Weights of a small mixture-of-experts language model, trained from scratch on English Wikipedia: 3 picks a token, a variant of SOAP for the experts.
Below are experts of layer 7 (counted from 0) of a mixture-of-experts language model. Rows are named router (the router's row for the expert), down (a neuron's output weights, with its number) and show model dimensions 0-95. Each number is 500 + 50 x the weight over its row's rms, rounded and kept within 0 to 999. Numbers have three digits each.
After each expert's rows: a language model's description of what the expert responds to. This comes from a sample of Wikipedia text that the model never trained on.

# expert 27
router:552525485499525592449411553462465485582446494489596537482526547497502645527467526529537506432534560446466550483536518454506521558500507540546530471612528437420538588522443601446560485535499592544484455531475474484574505613554528481478502519456558480476415545544457430450485605483516517514
down11:453509466511444530507510466537464462544473513489649465419490591518510450491527521452533544492554514445508470622433522550423385526537440421496543526467493508543522510525592536556437466508484479538507456446470554521472448487402377589504539370510581479538433479546464486558516474469498508546
Description: Interior pieces of long Greek or Latin derived words, such as suprem-ac-ists, tril-og-y, rehab-ilit-ation, schiz-oph-renia, Mag-az-ine.

# expert 11
router:492516521529475534516500537427498458571409528496577611399464561501548554444509437556552518456501577487489557420527476460549582503441498559541540503539509392472514512438499524492569468609483554548523451512472515445564475601539505428516545553567529456391544464564538558483427512492590485504
down4:541546515555499559529534494551589443528459593549438565550580509488480459474536492439465541516416596604385546548494563574475440523500505423592574536526535514485475465540551488530453455486528449505602451563456485493510445579499444470398498475446497520454472467573538469506473445424571510536
Description: Verbs or verb stems following a subject or to, often reporting or action verbs, such as add, considered, used, announced, needed.

# expert 43
router:604609613553508554449452466552487505486472563439512556501481551509560578471487510526465571417501524472432550506639494495560481517461441523500610427533476475493537557534535575474494504560369534557504490533480537484537433523520450459456475565514584458486479425554549502506496540489536456588
down3:516508478496556499617480452516491441494452524578447440481501611556447523528464511526390538548536520408601471469504387525508456523526645558518440526503528486543454511450486510511422578466454438510538443495469476458449443515452512464478497519493519556522533565503451460402448406526471458605
Description: Month names, day numbers and in/of in date phrases, such as summer of 1958, on July 31, 15 February 1969.

# expert 37
router:476560521489430588477553447493480535446438526409568521492511510483537535492535459583529566436513553533469526485517491481457485538419356456525565424553543458420518463492491496510490483525467603528559458509387511446518522553556540525573507545581541520454435409555494435397527480396520451492
down4:503397527444535475484561482452520456513486483508472471428404489523488493547571482518506454547488377506378446496574470506515509529416462431515553555518440507484469520463470535537494526516574527468556568463505447412588479515485523447480529485506535541543662599529568556432512429572565505435
Description: Relative words, conjunctions and sentence boundaries opening a new clause, e.g. which, whom, when, although, and periods or commas.

# expert 10
router:479548553487609511426534503509521508593383474382581511416480537519573511433513469600560505535560495504504492437523502428448536487512497430509481472579452501448496504491531534478561514609420592548524489584418526493547477510537528514502491486537534397423560433547501443489516481443542425514
down4:547451519516537552574588507473507475573575530507418589497474511385472471550469498498465447442412535505471428401519507522584582458542497561547444579425418438524552520467526450499503569439466465528463501550433463514593465523472477408486508544499530433544538565417519509467474420464541450548
Description: Prepositions and linking words following a verb or participle, such as known as, based on, called, including, formed with.

# expert 42
router:533595656514449559514500539427536404541425451440534517428572535521507480493492519495515553459537567535451513433564493471508587529464517435500543462591496487533600493503462525484548505496480485569571530564469519413526454551509562440411463491529478407445529463596550496452558541462535432507
down1:561461632578369455522518451482512548551506460485498477457550462492525401561497521447452562521521573516486493450560434522519581564529517512436518522588554474530642517523453415496560473573549488523568511564549477449473544493448548570448529454480414435474561487489497468461579499495443492490
Description: Opening parentheses, often fused with a capital or digit, starting abbreviations, degrees or dates, e.g. (M.D., (ESM), (born, (19.

# expert 35
router:527498535514599626520558489491481527560433502474547601461453556516576535405488450556536529481558594527481541400465515407506508547444509536509542421536553487469537560459505514517518481598503533547504492482467525457543472564537458410498538547580525430383571449566516546490445497503588458485
down4:580512519579501440561453466585455491546453478497540554481476352606533482542528509577462617457446521411500474495490518539422462517502520550487490455439410485465486533472509474517508455463455556507436442477554482424570415579513535557377568562514439540490544488457466531470566456533478515484
Description: Past-tense verbs, -ing forms and prepositions in narrative sentences, such as breached, covers, attended, signed, along, in.

# expert 32
router:531593568518522550432552434513490503555400454532555533494489532524580565480507461501531560440589501522466545511497527435482499511470458490493488378525399476490557563458549559491511505566430527517555446525480598441604462462550541428403552495514561396513507457608484436499493532488545436472
down3:542435478523482553432562503545435559512527401466478476483508495484367410487476564528502477520492647462493474484585541606444458582466470429545506439484452545573559496492459491514488439425503505499444586561506536519492494512518499533505458506464492603511589517452521359525444479470554487540
Description: Prepositions like in, to, of, for, during, against following verbs or nouns, e.g. released in 1957, move to California.

# expert 23
router:576578612488497654511548606436536487534479521433534496549607530488521556439527510593527508470532552483459537457479499497560522480485461510594516443581483486472564477531489546546570468479370486546524491508470529458492354523441519425523515494528529475470515457558500561508545517488562438528
down1:592510545503501497493622528520464455487450589492453481577558429494451617522490509493462513459527442445624567526550500504537550672510524506606423481466471545457478469464498498545476567532445464527457514497524522558502475503559541453566583563532473458521556512516554520518535548391528539516
Description: Digits, degree and minute signs in geographic coordinates and table numbers, such as 22.92-47°N, 83°45′, ″N, 6.5.

# expert 46
router:520505472554435502496478562510489452552495429525516556472527552482524593453531524510525478430512523458393553489579467449554554462469511524487609445570472399455566607561529525466588514554457547557479454528452550456563475577569564489456454518486505470501406482525512454448495654461537444534
down1:417508558481442496478481542470481390536533538605484473430468488499453579532538456527539500518532395524499492499518588432540489470557481606521531396504503534491469379512568516487593554548473606526514495549556499589444511487564433486507638506481506557537451484503529559521401473536504491495
Description: Beginnings of prefixed Latinate words like pre, inter, comp, con, dec, ob, as in insecurities, self-declared, objective, impact.

# expert 44
router:570544532497446600421491438527501509564485461483573505512503467525546546492511455598527506499506517391441523484536533451465569502441523465507573437604472448509536547494497533499466472568446580597530495489348543495548488551493584495459456595554475427501536435587514532460526480426560422515
down1:490456450486541415551511413588520617508445575449522505526467538460537493506515499550462456499481520522580431501455463509409415544413529527486416457515563573526533390542425501423446418421507479495416480533517534521481457447517462568515541547593512529402484487476532497456552408510536536451
Description: Conjunctions and linking words joining clauses or list items, mostly and, also or, but, than, to in ranges, e.g. 37 to 51.

# expert 9
router:517579579550508528491447555541550494490514482462550537501485547471526577452476498506582567450497537482391580407563496499534561489425416510551529510586528506468528504535537597503566441541430550573506517523445542414478439520484501403439513553566505442473474415614583490466521531501508506599
down0:355483444539523482416463454473495545571497476492556517435510492453496534509476479558560468453568501445517464456558515504531446446522524511473486460491485577461574445484488551387602491511528544490418493620477537574437631538484520604459515512519458500508497519584470473472449519584386504539
Description: Year numbers and season-range pieces in sports and history text, e.g. 1966–67, 2007, 1850s, plus other numerals.

# expert 36
router:542486557538441597500497499541593483551521425433555539500483591419515576434497503552582577482551532431430594445564439497554569508452445466528585442591466489459512503492516548512546468539395504507451549533490542506507412511445492403504535532494479465442503478562545487392503545447509500559
down0:525533516497496542517559417566530462520464477522536462462515460539445483477532529590441452483447607542430532501491497501490467501520517440480474488437512585510522487421473489479433452551512488509465466431427454411473520360496426569544563473468499548342407465460480495547383532572482506586
Description: Numerals and number words giving counts, dates and scores, e.g. twenty, over 15,000, On 12 August, carrying 200 people.